Experts of a small language model.
Size: 11 layers, vocabulary 2589.
Experts: 128 experts in each of 10 layers, 160 SwiGLU neurons an expert, 2 picks a token, a sigmoid router.
Training: 642M tokens, 4434 steps.
Below are experts of layer 7 (counted from 0) of a mixture-of-experts language model. Rows are named router (the router's row for the expert), gate (a neuron's input weights, with its number), up (a neuron's input weights, with its number), down (a neuron's output weights, with its number) and show model dimensions 0-255. Each number is 128 + 32 x the weight over its row's rms, rounded and kept within 0 to 255. Numbers have three digits each.
After each expert's rows: "mostly gets" lists some tokens that are sent to it at least half of the time. This comes from a sample of Wikipedia text that the model never trained on.

# expert 25
router:110094143117163116127152098069150104175124120217049144205082161125145208143199159106161146135106105075117139135125087121192163121214124134098106114127133125099158142131103090157123133177164119158114126135115193128125138074169098103139132122104169128081130127066147113145058088159136098102106084145180140126099110103105159104116144143098106112141166144170097161145102101089121131186151119134085168150118125140116174121173137080168138129175117160186113097113112146174131140132094074100125107105164146118109094138180149138143094124107097149067090069154096112128145182151155108171111110137126199085102174104130127153121122123197185125144205115082170121164116121071145150222164105142105100146166169112137107095119160077157190119095113129149162151127129187084122152147115144
gate0:115072111120137183135126049150078084061122097114129120196198179156103098131132087164151179088174109078084135093154168192123124174189142077160140105131081112077150146168171153108152172134136161122160178117057156139173115101115102092097104114143155083077092109071139135188073132193154152146145123106069154086118134131151112098136182094128112096118144077080159136170130163080122143113141142165157159110147101124128126115108176175122122154153131102098115099160128084140135135156146160097179110087124139110185067075157119151148116126099124125142084158136153098106104140175145102150200103125093121124153156092061133180140138098087142131112093142137139088163106078185123117110100122127161176169129085099083107115092104125111129113142071186113108133139122098091190157154130066
up0:115099132150164116127135052161176135135186121170078025172120141135076205175112122128099153118126079062187080084145107119065129217156122123144174116129111108113183114132166132099067143134113144104103156131152136110107128124118133138100133133136153145107115131115139091130157131135120155125149145154126128062163154143112115152153088120094137147109147191139166177140130138108158190080178157087112142091151133137135093144126115132132108145133127113147106130174105111156103086091104109118183100087089126140111142166193142118085172137094092092052136085121132113131084161143147099201159092084081122071169114187101102175135116157192182102175126103055177128116173158145115061136125070112139121154163105172108108092139086160071142176157115108158116172120077080104151122095167133
down0:166136117068164121076116104126166093193123094106108161133141138117194247186188118097139127114170070103141114156164157150106090070120137172156196147099165142145148109139153113128135107138131121069117145129126125142180103199146130133138125164104167177161112085161170137163128184123132200194106114158119113176100122140084195180142094113112133187087144116132179153142118152131110102106096190126100130158112151140102131144129097134127110134102145169213115102083078125108141185134161118120184145097113117101139116107133130097139185138074107101146112113070130095120151157173136088131161126095107102168170122129135059198178114120100066176131108177128116137113111110179130144100104121079101124140144170083134112132093153103133121161142154139153170175117108113065107160160195182
mostly gets: "ow", "ford", "son", "shire", "burg", "ler"

# expert 22
router:116134140099178097110148062179213085141126079140105112156124140137141178141156164118151114122149076122156179162149116138156128151153078199138114104138131140137155106116049112136151172122138070101143132123116170154115152141092094102104172104161137133132159183123183115090085131103090122142125057145110123070098127121116146115087141082163141107132142148106136128107048043105151122172120076162136151133042124110151127116146135116140114085124081142167120104142089125111137146115074102117145115146135147154087112195154107146142091166117131127122155111180181178120178125177128100078147109122114160176164184128123135133237162178145130142152148093156112150099075117141176165147167139117056112149159122097116106101190133095137134145129050103215196155182154116096075144115156122
gate0:102043129202097145114110084071106133142108057096154143127181158066103168103135133172139126058151116135086174160107095118128180105092186146094119086165201131140150097113107129133115099124165116161072071100111150084081114168145140164063140148116141139123108136120123130091165187166110122133167127116068093124195149129135126133209173083151137139152143135153106166089094090063141163148089104132067141158162130155098142067093127155110104105149105145175073099097133156184150134102120093135066097081123128152147124145112123136148157121113133090121164133130167125071128088115083168136133167102098128107148139074114168104156093170150168113174181168145167095117121090148078162156128163214146153142124132161199105141075152147122097112184109123151163148133120170091143111108121170
up0:222163098092120159137106117122153127179166141143104117048116114126132135115131104171113136113153064087128126212120088162124151062166141144090110137210097128120174124174088128128118129157144164096129090091177066147128128126153082135132078125129102099085143136072125095109136162149092184159069101095097117148162140138124147157071151080171144116107120122157141146122078093193068152149109176107132123119114138174111150146164151114175113146141097146105130153153118107135164148109133109151089177152179095129163122127113163082100186117092172131154097126139169162098097131116107130124146124138076112089101117157153146102100125107171124096143089178118184122130129116162171202196185188117174176156118093080090163116062114152106171117183167179149134074125137200084131159101110187
down0:167114146131116110122183060129166161163119120152134153134142135152142124130128102063099102117092078135093063138184138152063120128127137086077150126102137105093173065112094153133160101084120092133139164092130171098132136144108066131131140124214081129099197102109135146128111140133115167094088143175139138140122100179083097152153114146123184136140103145158139118111172177110118203185131105119136137122122138154116127092138142194109136080125192137177141088079147123103066128175141113094120205114126088073090064115174091214125132109135126121140163150114233155136115115085149117116129145081153143125144133162169133158132101150163147089118140153055150182129130122188112101118143113102135096143121131114152100127143105095054154157121063176093176160148118160122079153070210118
mostly gets: " v", " V", " reg", " Reg", " rem", " Z"

# expert 124
router:067121119113133131062098109100136121164165076146123107172111182107171113130170180114142164080128113154149153206125142159143149099156077187112151159148123151125143111114118115098138170181124136186181104144087212118177171122149151155089131105116117132135158139089154103153117093059105080112101133126108164117069133095052147101132157103101140142074119093135154113133101125103108102173163100179089161200078126085134112077162154121174145087149117127104153173126099135170169115134101130103131141114138132142106123082144143124154140188118121168106140127153076140150122185135132091116105142198113154129180143097141146144131108148130150090168172092131079101084130163128142101176140114162032092105158173065155118131245086144178186146143096149117148131160169175168078118144157114
gate0:085089153164143134095076133145136083134116128184150128163152147163118129101064134177175106135088161151098121116087152114098132125144050119132085149131103141108125098118061137150150074174130145124078133103086203194090100143172145113086094079099139104153133137172156147141101103127124179118142170118049162114127150094127128116136133124145102106182140121153123200048144096165113116110123079077124112151106152154092165094128120118109093139081135164121101098143093094154138130096146114089114104111154148101175065101065089138177156101114099091159122144120151151152142148112151075207108102172100149103138108147120198135119131162142122154098201120145109108202049066116162112193118107111102083165153144091097102182120133119158156132153095131202114120124198118165196078148134106
up0:142108096154134143112112180089113186120182147155117173108165086147180169106125103086124068160122148177155145145109126182113085115087117147104106128104100138123122161101187115078185139133099131125151102132141106123104112141130088144075136159196124132141096123105103133091110179157100139189124104133195122087139156130122141158091090099139155166157091121121093102182159111123099059109145097139108050128155133120169103166084151121142154018156083076127171176087142165125164123207177185215171103129134134113135122196117085129150118090111117141062115155120147146078151114136138113115174110148160083091111183086106116139108175132070094095107109091116160151163142146137085201081131128074131104115098134094094130119142118099149123044135162140136123177131151065099106144167147111
down0:100154136119137175145146156094154175162103159130147180127132158149124191134152147123164089116115182128158126105094143151134088096151106124144153107136094139091124143101221087124115136188124168158141140114099155131092160143147154108206098095073250125138135100087070255109150162112111166145146123122144125149153137167188159151129085134122161097128161111129082120069141102122147162115158130130124055184118087127147119139124178107179124097061152158143090165143129072143129124098110170141127119134121117154106155127085119203109163087064098093171163126095138088127120127157150141128074121130104175122081133099116113097121134100135118151147158133120164113156097088172161161164125085202121102108093178113065139130133155162123136093140091122086118186085154126097152187057096106
mostly gets: " D", " at", " by", " by:"

# expert 42
router:130128131079116140145133074112166129188235114129083176124130160120123215151146162132137146138099133131113142162099129153098138151134179136114110134165097158168180145160137097137144121166159110177193151138094141112123191087167109156130165118069141088109205110081128144116097059111115132171144113168142090126138130149089152118117139126153124074103167095119164166151157093126145129209181080086110144215111132128171121121144147084152163124161109109145136084117129161163195142119097114080177109118189143214119137135144123087108092172124131177126115098191120156100170167181107134184093098093089201109139134124116104120122152185130129118161173110171118190156137069108144108142138145191107094148103140054102173131168142147185151135130123155172167131147119144155084127123105122
gate0:119109131138137121168148109111210150097185112108089132110146147131117202144095112152174121115147119115110096066145102084148140127122072164132142125055212117140119126078171131103189149103081150145143178170166112171102159135135142153122130104077126174101163158147121096124139114138144116075168138161097130075132101137114135182113115163114140131145124074182134121114056163118108145174124115135105089129151078045141078108158123113130135084120153120138138111108116112124145093112104177145108123071215165078069129098161175219150140129150129150169098154077121170118170073091210139141139148146130147126193139112147107087122084128107052119062125127152108157127092092130157134111117105156092149202107165126149162121124122089232156123098124078128127158088102129135094079102132097
up0:101116203150155131167107098087057119181130121072029131177134097158091121123103178087200184152137141112106070157155103114163133159145168144173085158170123157098081149118117089130106135139112188137155089174132143129167125086113144134155115109142110132176130116155131072120089120120113175148151146157176083126156082128142101130140122200110184165127125120133139114136119046139092129166113144150152106146147103132182111200116118128117101113200164128134102126099156186116086181151130155124091048183172180109147109103124152087074176128098057150096127066099163081159141159102126153116081123073181157154135131137149193124065149156146170093136133154093115150126116099140128114128093204121127126135153119101172126126138182146172132130138181098089074130149105127086127124104116108
down0:136122143061140124153142129170117121126132113162186180129117103159116175121100177088123194071132096168145125083113103182163147065140157140123127073141128160114148132082197103129120119106141098127107119129145163134142132102158105093167171132162154200190158085089162219158119159183216144121120065105132154151074095101151187131110085112155149119087120119133074170112122163123147165118156147109141164119140169145129147132166074104160094087120095165176133079137108112149150073152130150069090108127129133104111131109105130153137120149159184124121173128131160158146112113149068146053131183046112134171097130116164128174138139181107158093121173127074141144170103131116137138111147141117134142160109196157105143194078094141152152084063148126201153166107191160159130149159154091
mostly gets: " Gl", "l", " Sl"

# expert 21
router:075085117117150137119132093116138063127181107129142066141082124099142177140112177138134172134133151092140157148110134220161160144167101182133077118132106148159188117143138103142122153185224111134139151116120133077149172114081108129113138088110135096090108146095148145119159154024094105136053103155084115083092123130081153129139142099118136159087110124140158144135165106085077090124138117095103108173099084047211126104131134121207133094188117117128143142113116133131115119072100135116117134089089116120083105086135140147065131124095089120075102098155103158114106114159128095174137158075099141060139160087139153152189148149134137074175094083156103127146089102148135189148135140148051136140164116071120124131205129110148167157132143164096149149158122113112099191091123100
gate0:111090132139141184147135173122132090163111103129130145117129166152157194070112135105139106150127124070071126119155099137159140112112084114122155156167117117153078140102118137223181135097100133108096130077138132029107167129133087079154076104093165124063142155089201151124154159112115103117169145112115138156136071195126119141131140134138137112152163143191128106146177077094124093219166106192119124171144195126167132168141116154092100128128151057102128126147139146157096136149147145179111119100195109123152123122131094140167144156196115109097124104109165106116103159070063137092172134066139119102174041188129157103131121119227109159139090126117103102122160137110067134103189129121115097146133162154141105103095122084102136135109139177103162120140169117099129179152167155
up0:154075098051064082123104123185188110102157181094122116151020103152080108134160096140140137213137100195131126058100158166118128112142173075135162111151171091118118111143117178104126105167121096141131113112154150125126076154139145128114073132118086121125166109132119190150071111147128052152152123141092084161132200106166175138110126150056110144131140095101116147174118153133150089151069154149086165082106096123183159157113184106144175149101162131165104161130109176096098115164118078143136099101140151067137161122168070118091127097109113104186143134094173091125129115121118086167107157104152156100147178104099133082088181103115144132124104113120197107111107109126138129105097099147118156094169139174125161138095173180143148189122170141133118127147151189129104173113143169
down0:129154084151127133109134107188080108098101124210104112121150080099079166138088182069161085158149140145114177171146113143148112093094126119087133123172089129068129159150119103131052161154151142168094102135079182134073126123078161129097152127116099149121110163126060127155143145140140074163128112107126122146134126120163091131160104108177091144083106128122112135080144167111084179172137134105091161141105169135140098036060119150108146107137113078118144143127108111109086090137099160101153204196110145126083140152107060184084161074135129141113159152120074200165148102158146142148140149118083064148093136109156081080093092070163165098161111131145105163084131106154142085187160114189111124086146114093129071091117085155108137071152086106135153152160123125126184131122122080
mostly gets: "am", "in", "ag", " tw"

# expert 47
router:112107077105105139103143111073166100150147101159088138177144208109115128111162155125146146167151124163126191125088115142152139119163080188112112103179170149132125132097068143120133120188139074103190160099075128122152131106160094134087143087109117116105125150100114118134109145151104091127101129117155080107098104085116159129081175087103113089131156180109159135163087107076119069135158118114118194229088109101160125076178134127203121076142128101123143081131154160162143116076110139090154100105169109164132115117109141082109091140142052122073100061178147138132172168180092145149095112169118178131138158144121142161155178134182182081143191149107096125124094124055141135149096136125097076094149176080175136126136152130130157136121109178149165139185187125117113203124141103
gate0:096140168059105112135154060066096081086175126100069171062044166132154125153156139114209103166098121096165135117144119102168103132153108091101068150132146077125124131099087100118119137115113149114140111096179134160107134115144133083075125098143140101111154105152136160145106119168152112117098093102177130105090133112065116078113146146059115090175086117096124118218160153111192075163116138172138123109097136067140143195157093144148116052120131104161140144094118095121128135120106222137160126118200121131156134128087166081091107169138133131099118131119094069198136148154104121092123147125123126132121128169146102122142138178126103105078160163105170128057119143172154117096096135104165079124141152125103044136184139086113137179205139118143153121080117117142114116156165117
up0:130123084117185105118139188150170110160138168148138141185117146125159126115124138125126130128100135110178086177098171161116100117147073085089173208163134199161195155140159115122137144175167081100109131096078112103070103159107111137168120168150105119137136126158122168126175094144108119069081101069090094190192151115111186102117140113152157148113126162124114069171178114161104088087098221112116122190116116125115105153124126122170107074115126188131136163129138120143124104143101122184115176099104062163097158156142137064166084135138112127093158169142075153118111144100093101136090146100144154171103084082057101139183145108122094187147118138124186134143107138115167170138130159148147149131154142172129126148079095079137135033112114122181087175083164126107153094111128115
down0:121132128102160152120172100133064094127051125116130078140099136147138133080146201052196101104104187064161113124082157090151108132096141051140094124143150132155111099112116115156125142116167117135131135083166178133044164116120118116124070163158132110160165135131146127064124160207069167124119154108086154105123118123160144126147139155115106125129137059097132116139178108105137158165135158132091082113149118107086108152132075104163141117119138101138174117142097108145133124154172157167096161162145119137080130166124153146163155230070100126067198127169118156152074136127121065169159107143138164142160101110183106120198141102089138116147130168137139076100183112130135093071135112118138061183089133158120142161193118050103151147114129112166136166117127183134159161132182113
mostly gets: "ka", "ma", "ta", "a", "ena", "ana"

# expert 23
router:157100082080128098099143073144150117182177099159093153136126130070159134144140139151140148141116106116131171123148109134121169194145083147105153116128115168175123129128133126152154154118148054126188136155138151100135143132139136164117118138087147116140178125061098123158090078085150067134141081126123166091096123066089131096104185122118161113066155088164145141132125117114124072180168136105110165157124128099154148059110145137142128124100084129157177105103091107100130116141121114083114131097152102145130110129146129196076077141069083099078134082189107138115204167190092129172086158126031194093142140127103141074147172130122210100203196085117144195117168126108166118155136123170100091141119121146141173126140132117141204180103086120141135097107151114100084189110116102
gate0:099093105085106108106143141074146111113178102173112090141088157148181079107165143148086109098170068168122106062068128134133168139136109120162116092124144067134110098083078063118129107139119092091104128129157166220047148117153117083162122121168175127165124118175121117184126063082137161129083126169163135142092132137105141134196074041208122105099151129107149138153135062107131142107118140104138147114164119138131121128126147107146112166108144109149162117090114158100111142105134091143082145127189125121113108107159076100128139082163122131152118098112157149120113096077150089115176057137052050109128141085174171118076153144112150151152115152118158138120093096101145093146157140139134096099146166132104141134231155058130099117086166180150138156123181142115114136184091105
up0:203133128157126099130164167140150079117084187150106146167189112073092130208128149186123165122136106094097144150116080111109110181149147103149158105139217123182125111091126112194127104068069075108189136170061044092170109175117136136121154114184129162167159109111147149095135118153141108135132132117112156115129168085084083154121118175113156111138160050121109134101109178118104151152153135165124131134119153112206160125129090101094087136034092127148153131119170170184147138155144128116073173135103150167125128153118131176123063123149100098160174141066152204178112154153085149139140111120142070151148096124144131081096115090087123129094176155127147110106143194125106159104107148128146132136127098155163134135157132119122112123121158105115091089103059170116116168165135087
down0:125090134171113147142054159151126177123113116122105152068123130140094174096159094126140117127128076142145087155140159093116167168132136156075126176146108132163082120118176219069118092160105132105087122096123141097137173135134210110102053200124111133116148069133121115177131104076132118117190094191091087131161150103126075127142185119132126177132111114150169124082201109140105103149144112122124052141140135160108164155123107137118088139151071056142133114144093095134100154108113152150133125133110092143097131148083088097144174167124082106100108121161149059124192148118154195190123197145151130129098148099113111141141100105103145162149105110196123120135158126144171140183129128117125137140119070183153116156095061152183152110202115148075126052122130119145103089186144158
mostly gets: " and", " or", " &", " but"

# expert 111
router:115145137089144158120097080104162078163157050150099138197096124082124165114123182162147145128088124064129171142151132132129154148154104156115119112183133150150179137152092141128103135137196108118104090145110159137182189106182115128138153133120142119117110137132176111153122129183052085156150109144146097093077108097141190077121140093147162102102132160179124196155142061085109069205143141152137134128149118064156106089190218142184107091129104113133102126083098176180116148124108139139149097134123118126072151098142148136094159112123081181115165094138133126121164193164134078125120172128157170143122118107159150149113129129096159080149116094068140164112155122118129154115104149111054099187139145130172134089145133133144143183086076149168131149149150121082085183070206101
gate0:069104116179099153141136090122126118054136104083119153122144091135122147167166112147100152198120075134141130136080107129120110067098141193159137162147121127147137124101129160073150108109081145071138149184138136140157108128136126147116132171116093137133126120160089125150078150143102131154127055201144159093111162192096148086168092107131136139136101137145093139140136145146101046114168114193158155147126118095187139088129135114119120034156115096118083113121131149097141124078090105110139125143126127119101137112151146096044175145160078071098148133160095189118093120094196204090098164077105119144137167084148098115071150094141124127155070186136085104167105107081145146087167179118184151131092141097181145105098157137115101154176144087160149101173108065138064089080146164
up0:069139087144112189123174102133112126140174141108133054192134204116118117104167115098102099188148107174140151110181131112120153124086145146114124098078066105203090140104156119145109114109172156170159121086119111091122100132130112155146052082128130131075089170126084135106084130097144087131155171132163077129122197102154131107131032064066129148084122047118172094097106143169084134106137145135146116110107150155158078110134142116106167047070167128116086164107203145165204117167119143097087104123128095067147103107087146172114156190124099097155102151108132096141064145067179146112073106101116091100139083118113165147168101134114091135104134109077103132142152118141129113125099093141096125133117100134111107169172167175169128150127104151143139126155151137170145116114108144
down0:131130074146103095100168128109143151096171142150112183131136108160082092097057134151056131173154114058096145102132078177109104178124192129146100106164144118191117141118168105148162119167053143146090117146098101152128175106151150141086124154150140117159133067106115146124117107183108158087154074160132127102167139150155109169133086074141115081046115142152141104191181152144118134147139147151112089108093082067159146177157123119146191093157116114136151140105121127116083155133171112186150183129124162169119106166122096127172175142158159143137060153141046115076144224099177160131116105125161112133083107081116155110144153144191139147109114131138085152171126099147095079134156164119139119090113115145142074202139174126122157151136118120143139194153128175143079140111061139
mostly gets: "-", "\n ", " •"

# expert 79
router:093110130140138138091100100112168115145158094126083105169186139083148150135160153142125119132129164198172143120135120200135177114132136121090108118164146190191128189126115091105160128118138097117139155128118129098108145136103170167087156054126151086128176244135150067096102159119087115145112122116104194062116094049112153125144168099100148140075144145101118143176089116116132139154120073106088151159119101085117097096165140072158136152140083065130145178126094139174174188154123125070125151120137128115099072168137159069091051172062099153111107125121129139116234130144143115167106137191082204102159134095150130143134132180103139102132096117154071120139117138108138121114095120164084089160148144102124142091178160153168161140120138175136123141126151096097109132108090118
gate0:142149102130116078102128062137173103147055148140145121162112085089103180113160141182102127092135101121208115151136147109139118122118116057157155052109107074179123156132142170152128148178142041116122087092134161149189108103134156078118118145158163141180140125128092086090145114170180094165065093120123164105106093142086071152097120115123133152138136173142150147126068146116124133065153083110149116163149130117148098177191159129114108094179092083077167168111172117095181089090087090129138173139124135120153101107113147142137128108089143151135122138179104108096136115046113099115155105144051061144153147138138095100094199109104169163093074129107149120108073108116074099057103110071118164118144135155135126165113149123192163133165118096114070164108159140106148141139165155
up0:080154104089152133229115134180135156101112107138129126176151119098129140142103149173183159166136120157128097117150150105128130091136175096135153093090144195092132142160059112128062156101161099076133198095086139098097134143095116152174136201104125111144097158147064161173155086131091091116132149105128123168135181087125122084130103098176133064088142163157106121132107143081092141114125138106104033127157126097148133105131083119121145160203107135104187181088171130115143090157138206139077158180116092088072104112148189103088079167143099133156100093090185131150157138089118129113178106145082154131142142172147160137109175155080173129154117164120131115111098110103102162162104118112114101164073157175147138084137138181158122161100131191169163090155121088142161136124154116
down0:154108129136162159129109179134119108143122141139129147159119173123067143155130151097081091174081124130172097115114048103097145134110130097143113134149149103120133088134098085146117138165111111148119123128141137133132116080130115129078071151100085094119088092081181084155180144099164080086124090125145095108130150127088167122149146119106119153114073060085140162164147124107093133149088167135145141103143112129118121112113043131120089129144055098091113093167006147164116133078116136163095186121143202135180076105133151166110078103152146197120039157055112154143139099155122113060125138195084162125184181152175123148158176183137107128098145067176152144172123098105123107102167097100148173085142117133127133137094148134161108112148082141050141113070117115141175134148125102
mostly gets: " for", " Par", " par", "unicip", "al", "ivil"

# expert 1
router:067125077131129143125140051096167101133160086148069166192147156111123163175146159169141121144126130086128111167144133138136128111149109151099096164158140156140134146103098115118159137122137102162119167139085134151116153113213132123057135156100183134099115143124136116126107139084116102167104119125080166143091041133141170123082111096141108146124139134125161194162120064065136127143161132112122128160105132074168127132150166099228189117190084076132123098129078153159139119115123125136113064102119124172142102153188150150075134144143087145078087088155139164125179130149142118145131120126059214097173141152122113097142161131149187105181173133092114145119115141069146141180166135111070052137176185072189110065127131105149171131127086167171126132157139160138127187128119107
gate0:076074105113112127085142095096101106075142047054113114164093135098106120085146141143122100089110152100098085169141128102156067132096125158146153022138086149079144084120186128130140189112123155089112148114111163144132110122120123144118093119161123041105108223112105141181087121133090135116076153138164111146124158153099171125099135187141134147146174178113123127175125125140142126158125145106129042120089114127178125103097138152114122165135161142107088092129090156100117162125127101145126169175175099218164139137109090099101124072147117138145107102084090063089160157074114074114116089131116108054113110091151125176126157124122182110205145101119066129162132164119127107187097105128110115138121133131123073116162086098125138155138115101163063110139075079133129116156160075
up0:180111132079139208072213093119098073099143118132090145094191103169117165161104165092100110149151071141134119114105083098075164143174186081143092134150194068130123079148129110108129066134137145129146098158111145105134115103122167082073120150147115114102105130109156098134136106104085136116143220107139069103138136185084127145110131175185112111162149095091130150160187155085148192134118142179110168126112110173151166185121142104119181143168151152148164176132052130084162140092109157184148119171149151114149086152188175113101091112147131110136084063169136130142136096147155128090117114109085169131115118121194123067114110170164165116162120077076151150122134138112164093082164105160155133127131067106098098145094195137150141151133106092142144160150162110137097125122115152
down0:129107138175167142134208078112122192125161188123129038087117156142095118192124187139149131184143137161140180081110129131125109127122099160077129178152187136128094149124109201122169107112110145126124122139079076125160150144145141100146098170105087165117179053133110154166128115093106102124143135106136116132112097085119121045122146094106118157112160126128155109114134126115181144157133132140165135129118127144114173120125127112180095115084146109122083146089072131100137167129160172150135092097136149155091123130141159090179160181144163139218102131211119109099185042167117170147090114088111069182130160131149181065143143172149149139151101089130149079141180117132149059117179089164115165142064153133115169143117124163138132138166121132154176174154144060144160143071112128
mostly gets: "i,", "in,", "o,", "on,", "a,", "is,"

# expert 7
router:118095113099141125070157111131174094172154086178087168167133116101193159132148151154161196125119071111121132124161133141143130116139087131113135126119131115144148122151101135133183112144157084162148125142118196154104129081133072140094175130086128135088181176131147088154065102106063100153126116158116137044063096066141137113107180097121108115052141152092151165144124090101121112221119098091122174200101149119105097116140152088136144102107102085175131152141131177127151122130077114087151070110117139186110110095136139154167140128126146117086086099137131167090147128167125093138107093149083169113139181048087107131198141120137129046169149138088065128081070154141138112117160132124077147169125145100116122107170129088171162185138058155184127135137111156108123184100113114
gate0:110099120119109108147094100093153158152140116099154159085125112117150196131102156120151158101153130130134147088160159140115104129138052132079131132119101108137138145120169098154191105117154136133129103228117154149085105099098040155189136176136108175133170100138155161154135229122129086191062072148134151138119132138118128155077119134057128148111128089063098101188169120111111109107119119158137123110171116145077157129125108078141107135123183160163131168132070068105179112152098176116168111121158163093133147090150111091129139172069105119153084134128104067125091100112077122138119133158109158093110166152100179173144109110143065170168118112105128109101133164144086093177153167129082106143144111107137112101150101067193200163166139181142167166178129187168175160124123155
up0:112146126118106143064046104156115138113129171079111113100132152154198138119171162156155122122140190130138113089137181127134121107084090179146150120185176122082099089167128087094119157073095145112127124183103085034136121109143133124168124139173109147086139182125170122078086120123174186133120118113139116131151124127086142155093104134190124151122160120127165102120168158079162103143132090121107101084054104120191126110163104100117078110178130129083175137129116135126128082104162149027169125144113129134154189092118124108115142127162107153120128138093154154197153150142123142150189149154101087119130156145071123103114145135179122072067145109089097112095112136158176138148032157193112121093119148175098165142098112120172148147125170046128083118140122139159143140220114125
down0:116092119116165058130073141092196144122100147104139114146171094153058158123150145136151127123176132131114083104140189091057084159108166115170157142116111068133070167158122096133109139094167088117131100182130165094144143106171157095121154158134136168057175097115100128125090161127077136195203102107123125090125053129095134129145097146102183147092069115122097085096161117153094159058118167121114096115134145121107146138163156135150137124146081137180125116164110125118060111087104129175159069120124146140100186198140096083109149130146113150160114121111097132145158129130132153048142155117157154090137150106192079076080108116100160160116087120078072117121128178160181158141100156114140132230136139113175150144094115150133121127183129158183160127121145162095119147065147136
mostly gets: " National", " South", " West", " North", " American", " World"

# expert 109
router:131113169141163122096169114120163088159130068154081166173140144094142190189130121184165172129148107157153132153127120116116142092152097132105124144154112117134146119164079086146155144155129098177167154190082166135101225163136138060130109125155135138161140150124196120103042149184121105122113160121155157129125163098137147119099151095074129111115123112117150132177121099097105084149135108148096126161128151103144117116149175096150157126109112122169165093131093140155138164170037109119168133076127125143111114164131109132103139130073146104091145089161177193090178185144111108159111111124115162083142195121142150130198216149120142115086048125075104110043113177117175122182171097099085140147134163138122144099154147149153194115122075149155166136174157148086090129083112083
gate0:072132081174081110098108073136143077112145114122131069155150114139105087143150087113096221084165162126178155152101160132115192134109136114093104144132176133123160213147075114189118139117198136143145142106121135111134113149129140136141089092148142147137113113133158142130082154173126146153115120154105155079155155161161136115091112170129132129193157141178128121159102109160158111073071090158094139137116153134110058092106162126130103145134190144171140147129123156130102163148133085135125119088130117132117112123136149124120089113146120092112136141169083173063149144089069126119202073116106120208130152142104180118084148132061113100046126104093127196142131161046156100161107064148083120170145054126128150164089110167119162147208158100125095091075097161129092091094154151
up0:153104128089123135133124110177108118136086139160089115062136181124067108122104157122126146129100078122151171087115124144068175158162089105161126132121175080165156048126066123137174174184100134102148197099141104119159112129142150156122150053165091082104147078159097155152142097144126151091113110153157103118139116129162096146117147096104089152140143176141117152159130130134128161119092092101176166073121059123114098178162116140147176104142101156124105130174064117112116131122168141176159140219176156140151148109115143194117171220117128131153157122179101148137174129087079181104150103149101089108204093127131155137122053112132165049080131194089112140129169100140131155091134132083162172150120128175118156131161111133164082108123101158074067098138143164129116136082148144
down0:099126118125196078142124178163155093124181130112125095065111132087141105142148199065119117085070119119131137194151086128156144139103131174131139152097107142084075136088143155105184118191112087149165071120157109162168097134147124136040146196094119123099170156098121150114106162142097084120134127050116134158134104118178102143154138138108053115123135155154148127103137147186111156100130113113129135133127126151208122100156155145123111129123135129111149133129083110133113103070194149109139139146086101116145119077154184157140111129091115136149154151148162202148119130123086137170095128177082142186161136160126223077171156127077120121152136159125139064105151126151104076088164163152110127111162162127138178143071098167123171152136104141133094109064159030118104054161132094
mostly gets: " New", "ol", " sub", " Col", " main", " pol"

# expert 30
router:128141078117171109102142090113173099166140132165102090136168204095136126142169198145165173164176104099131116129146087127129124120176106141118143121115175176138171122130106110120161129166168108154150127146098148135136157079122154106106134082128147100103099183095103104191086123106105059137143105117127133091148086060080175106123156113088127127123152136141153185135125094056138067164170115174129139187108083119111127103171168119178136077152086071175092112129133131162157131125129078088148079127152149130142144166148136099099120148105117101113092066129128088116150235180079130157096121199112214083148166121150102175201136152138213102169158109074109122081074140112147111167133114128104065140111164089147132126151173103126162164137099139155131162146149152121069167146127130
gate0:151128148158132186097111114079125103180084093148061136123207172125097127128129184083136162129099118132117107091121083189112085132105142133091124080160105143151171101098159126116127108110166168140163096180111113190145120068079124134088229082150156114116158075122136133156124175065141120073148147206107102123193164099164118123137137163150041076151151108125090130130116175120106125104154154107130082091121093128127131140146097114089173087130152141190124100086087098154154185113085170148110115086141127144129143120190198155182165085147085119130111154111175116080117133140135137118150092158117105171116106138102116130115082108177118138070137159126084102083188122138187113176122173174086084127074112085152171123110134136136115121179156154139132110161126092130113126080135197
up0:144066103121046046091164125169130117156140189141088152208073054148124166139153109191108148092170094135159124176173150118084095125108103186118082127110143090140156089100157097144167172134067079126108129080114136107169156131117120158063128106138163142167099155134146099162122167134178133145142102079133181110096094101118106107142152093062106134166141164087194124156121119164154099164156094150168109120093066180115146092108140106154120154156152140126127118138133107138120095149079159135124061113101116117146124123100054136136127153128171105169055122114124132156143036118102108149161115170133141160119097132088121149107121109174132125174119101185116117175133124171132110141147148182141170177136174189114174091178106107051086153113087135139087120136137140092198127118110146
down0:151155127126094110157156152139122090140141150116110139120114096109194148111148096116183152133102098124121175162100169126188114152163206143096104057179115155179103131162105118158117092111185061105113148146149131118120121137071132109096132119066144158105128089148144112118127117113097137128128158113129138149088150139113197169067134134157121122159118153112142126121138131146143148120121138101043093087107111110159095164157120167045119147067162150092191084153170083109142137176131164131125110120112125098124147124149142200151139082199139120141127177159130126109113091107101092156147123188215106147195169152098082107158192123140110068140100068133142152112210135199110128133137155173137092132085104131192155149110072107157136144078072148116064131163087135158048074092148140
mostly gets: " John", " David", " Michael", " James", " George", " Robert"